{
  "d_expert": 128,
  "d_shared_expert": 0,
  "norm_place": "pre",
  "learning_rate": 0.00492,
  "weight_decay": 0.021
}
Below are experts of layer 6 (counted from 0) of a mixture-of-experts language model. Rows are named router (the router's row for the expert) and show model dimensions 0-95. Each number is 128 + 32 x the weight over its row's rms, rounded and kept within 0 to 255. Numbers have three digits each.
After each expert's rows: "mostly gets" lists some tokens that are sent to it at least half of the time. This comes from a sample of Wikipedia text that the model never trained on.

# expert 4
router:176097126073099129054117129220157207116151140125128113153069095094145148080135081157142139161122104083165087104135105166171134103181135128123127087118098180108116148106075144158053151102166173113120144146143124140172157165111123142119093087144163114122098070114142136124123133157091178109
mostly gets: ", which", " they", " what", ", he", ", who", ", it"

# expert 25
router:163165054104085116120134124183155208118123181138071130170061141142125119117145137154142076154133120097142065170153168132177145110149089150131092065149117142142134139110109170164095112094187137141121118161190081164149139162090110108084089091162107099133119136106128118175169156174101119141
mostly gets: " |  |", " |", " |  |  |", ") |", "% |", "a |"

# expert 8
router:152117105107062094107093106178127155138126134172126079120075099164154152098137156162146149157122095112143105172103153168198150119168113180127097072129088138158103133053096147178121108149150138189057133172142128159142151164075138119110116079121120066125137097134172135131152153136088174187
mostly gets: "š", " | MF", " von", "ł", "ž", "ić"

# expert 19
router:167132081129116105101185107145135175073175174166064076127094082134138093081141121140193107157136097083176078110108101146158171107172132187094113105146085163158125157107152133135106096113120153140145117140180122151142139170111109113114107062130132120114088126158156157111192077141074173161
mostly gets: " sm", "m", "b", "ch", "chant", "kh"

# expert 10
router:108144071125096106062178085193162146100151169120102118136108116143124132099129137152180097126103081090133081092116082136163148154136126170150093076111115157124127159115122170201086154079174147119104155137155083149165187147068107167128131099134165129110125092074157121118164160166068118177
mostly gets: " km^{", " mi", " roof", " km", " household", " east"

# expert 31
router:138131087088099105139132108149109145130126122134092070130054088124145171089132094143122111134132104093128052162128079146192140150178095150145071093114090151184167145101132173154093123139188195116125068116126083142153152198116146145112108113154124151117074113099152155154123184179085142154
mostly gets: " made", " began", " named", " called", " held", " announced"

# expert 23
router:156128099099122121110168094193139171096160139125066098149071114156136107136150071171162115162133112118149120119107098144181120102191130228156106089139123159117137169111085152150111099128130153109059090145142090157146213184069149147132093068129094118133129126117137116141144145186118138146
mostly gets: "es.", "\".", "ing.", "er.", "ers.", "s."

# expert 29
router:177096115118060106089139147142132125124197121140130100158142064115152136100139101138125111134107084069149093145126117110171166101178153187138104094143091158135131162097161171144069108131147173102132138160147144145127238201108115163082097084142112116123070118138145159126094155114073145100
mostly gets: " during the", " per", " pres", " every", " During", " treat"

# expert 14
router:191164102147083093110176061157139180176145135138132103156112099147141159095111084187146126108106076047145045118120113109157148135171120162137089117099103136143132136082118141177078116088182160187131111155157112135137170137114113154116073097119133147086091077148155146159108164137130169131
mostly gets: " rel", " football", " basketball", " goal", " prov", " opt"

# expert 7
router:167189091105089120071173108162102154102136139134071101169114078125162152080147083130182086146116096052187136127121104136142144148189120193165100102125107143154126171124102136186053142137131143133099072135138144146161180155120130109127093081120161121116058115098111138161156098149109115131
mostly gets: "atory", "ization", "ment", "ication", "ications", "ation"

# expert 11
router:139121099119097142084176112150115146100140167142072100172099098107156170107148083155119119159118090060155089154118094137199127098162079144114101082142067132144132168089114141167107101145163133148105132157145069197154142184083157142132065129116111111106113093123143186155146149198078150149
mostly gets: " his", " their", " of his", " its", " that the", " in his"

# expert 13
router:152123090107092102112163121183150139112157171136094090141082096115159165075133137172144096139074113096145094096115143134132171118140125161215102075116114120113138130102071150188061105171191147123128110146158107148131218135099133154113103125184095081093121088159114174159119139166096156122
mostly gets: "==History==", " social", "), American", "Personal information", ") was a", "- List of"

# expert 30
router:119115100087095106131161087246127173115148101158081121162089105151171161086166104160154124137132131084136080160147122151176153095145098222191086076147120142144136135100119164133085114111130141120081078150124116157146193160109111140130132104121123103141107106107160159115143159183085152126
mostly gets: "\n", " in January ", " in March ", " in December ", " in November ", " in May "

# expert 15
router:131158054118111118101087110164165151115133185134089097176082079123142167115129143150136107175148107049148075142107082146167171130170135173119094066118128124130115142060135149163111138125167178109122128185165099168149167163120124119059086089158108066116114103138137131134115125146099174167
mostly gets: "\" (", " (born ", "a (", ") (", " (N", " (M"

# expert 16
router:134135082107120102080163132148148136128170188109085075173125122106164107078127144166145128197121141059152105171147111122182148148159136152181094117156083159120117125069122155165131101133156169147097095162156028163188149132106122115099077110089125076119107097152156139124132153160101169115
mostly gets: " s", " f", " S", " of S", ", S", " | S"

# expert 27
router:200130138086079118125165113158097183084135125172090118145140122146154152090156079156140092197085083064137074158146124145167127111148114132141046080126113128146101140072126158164156127125142196125142131159154069191158152149115124139100087106150118098119117083118146156133145203127123154107
mostly gets: " Am", " Sal", " Har", " Mor", " Em", " Ab"

# expert 12
router:177121070098125116137133107176139160095163160121074101112103089103120143085145097177151087155126121091136132154148126138180143110168133183143055101127099152119120123089086175143075109089181174176092137153135099153137201189077183128090114089118155071131100093137107122125138136179101147144
mostly gets: "016", "018", "014", "999", "021", "020"

# expert 1
router:123108113080116101121163126143158166099152165130082132170108112131171145099156082111145131194126110081167108169110103155154140135116096175164063077155089126107121153064079167174083103148164170125098118165144118194186174112080153143113126087141145064095154067127132123095136126166100136162
mostly gets: " X", " JP", " of T", " US ", " T", " FM"

# expert 9
router:148130089111112118098148111150087157089165136183098087119115106101147172073109128168124116194128087082177089120180109141184212078124087217179127104149105145113127149093130165129108103116131159121109106194139080161167154183124110131114108096141119143097077144113113132174164091133127116149
mostly gets: " the c", " a c", "oc", " acc", " ag", "-c"

# expert 3
router:122158081089097101114138111184140197150140114151108092152094125153160153123134144165141087132119147049121096162157137148175152090163102184129068063145126215151106148091141146188124131083166119146120104174203074162154167139088106124084112123119101093105108127097134171135121125151103146150
mostly gets: "°N ", "% | ", " | ", "; ", "th; ", " | +"

# expert 0
router:128129070121110097157124106185126218094150179145073092149080094156163114106149098114165110166111107086145126118127153126166138135111152182142065079092049149116098166109094151183096128133209184159119087149163121133187178164100107151116120096129122120137111124093155141108110143148114145135
mostly gets: ", United States", " California", " Texas", "°W", " Norway", " Province"

# expert 28
router:135184078112098115120105101179116183121134142160078069162078083145203129116159082176169097148114078083188103143111116159120119118149076162154086098121056148159111163121114158171116134107122152149129105126155115166172180156083111160126056091135114110154104110120171153142151165139137142125
mostly gets: "iley", "kins", " William", "ley", " Lloyd", "athan"

# expert 2
router:196143089100105108135137129193127137113140133138117079117079053150176150085093065118161135161104078078137128154113140166171172121141147199139083091127099119161100162126127144158099109127139137156117099147155163164144158123076139144062108052155149093119111136101156166182161152128075118098
mostly gets: " de", " d'", " Mont", " del", " de la", "ș"

# expert 17
router:155184073106088103099152080169133172171162126125058103171118099116180110092140101159157131158100082123144115148166079135180188102131107140154114094134123153153140127093067155168086161119198150129116114154125092187144157136103107122116085039184145153148100107150148132112139149172127123143
mostly gets: " film", " album", " song", " book", " episode", " video"

# expert 5
router:154158105112093065054144088212167170126144124141060120119082078135216124131158118134177111137094120094138085167104160117151165090148099137168131125139133166133124128104152150197079113121204138117087120179141091159163151148131121121108134089168137142120140086102174120119172132138112118101
mostly gets: "| Total votes", "| Total", "umbent", "mathbf", "| All", "mathb"

# expert 18
router:184134090093100114076114137150153141070139117155122123118146051158159167065146113128167108094089109101153135156161113147151138116143125164170112069111112147113114172110129151218097134131114176152110135140184129179157196188108168145099067076110142097116090117083126155180125124171139126142
mostly gets: " fun", "cohol", " cre", " wrong", " invol", "chie"

# expert 6
router:167141057098104098083144089176143150113143137135119098144091112122138093086166129159151055159133093065173076175143173166187156090128119167139107080148105127117101143093146148163107160110186155159052081142174107188179174137101144112102120102113107146095134128115136136113133171151117160103
mostly gets: "0", "3", "32", "13", "22", "34"

# expert 20
router:164121127089079132111149132165085109082131147138071083156067096114127114055145116153158131166111099100141084170133082139173127111180130160174106067135066140118147143118100182153067131153166132154115108126156112163187158196095143162121100093145095096114092089097130146144170120171098176129
mostly gets: " to", " against", " between", "s to", " due to", "ing to"

# expert 24
router:139135136116097112125139096140138195132165152126064099130108128087164134129126070116160113104106084072136113112138092119163198109165098144142113057168122138138110138107101182196111138144175135097141077171175134128198150134135160139094096105155126070067147086105158164168148178187107144160
mostly gets: "- Coordinates: ", " (age ", "- Preceded by:", "- Species", "- Area", "- Location"

# expert 22
router:170123150091079125105151116178127180065144121113066100164048088102103156068141068173131122196104106115162104158128118153165157126156131172157074095158140146111110184102111157149100125111152141152093098149161092162170165187090127139113105115144102113143086085131170112158168113134086150122
mostly gets: ") and", ", and", " and", ", but", "s and", " but"

# expert 21
router:132155133098096122098147094140159153099175167142070084119124096150184170146133101175138119128109094113145084125169132142153158105144114152135093065099084174099122131069100140189095115121121148188129127140206111211160191152105150167100131100125111113137106087107133090097104177178071149120
mostly gets: "altimore", "unis", "elsink", "iddles", "leph", "aptist"

# expert 26
router:179134118116115072109128134135134177070175132119076105157111088121129131055136139131129132172121094069131083200112118152162174143119104167183132074134133190117149113103115127183065128107141144136153124133144110170154179162141165137119084081137135083079126066111151166167189149151087144128
mostly gets: "==M", "===S", "Th", "==R", "===D", " \"H"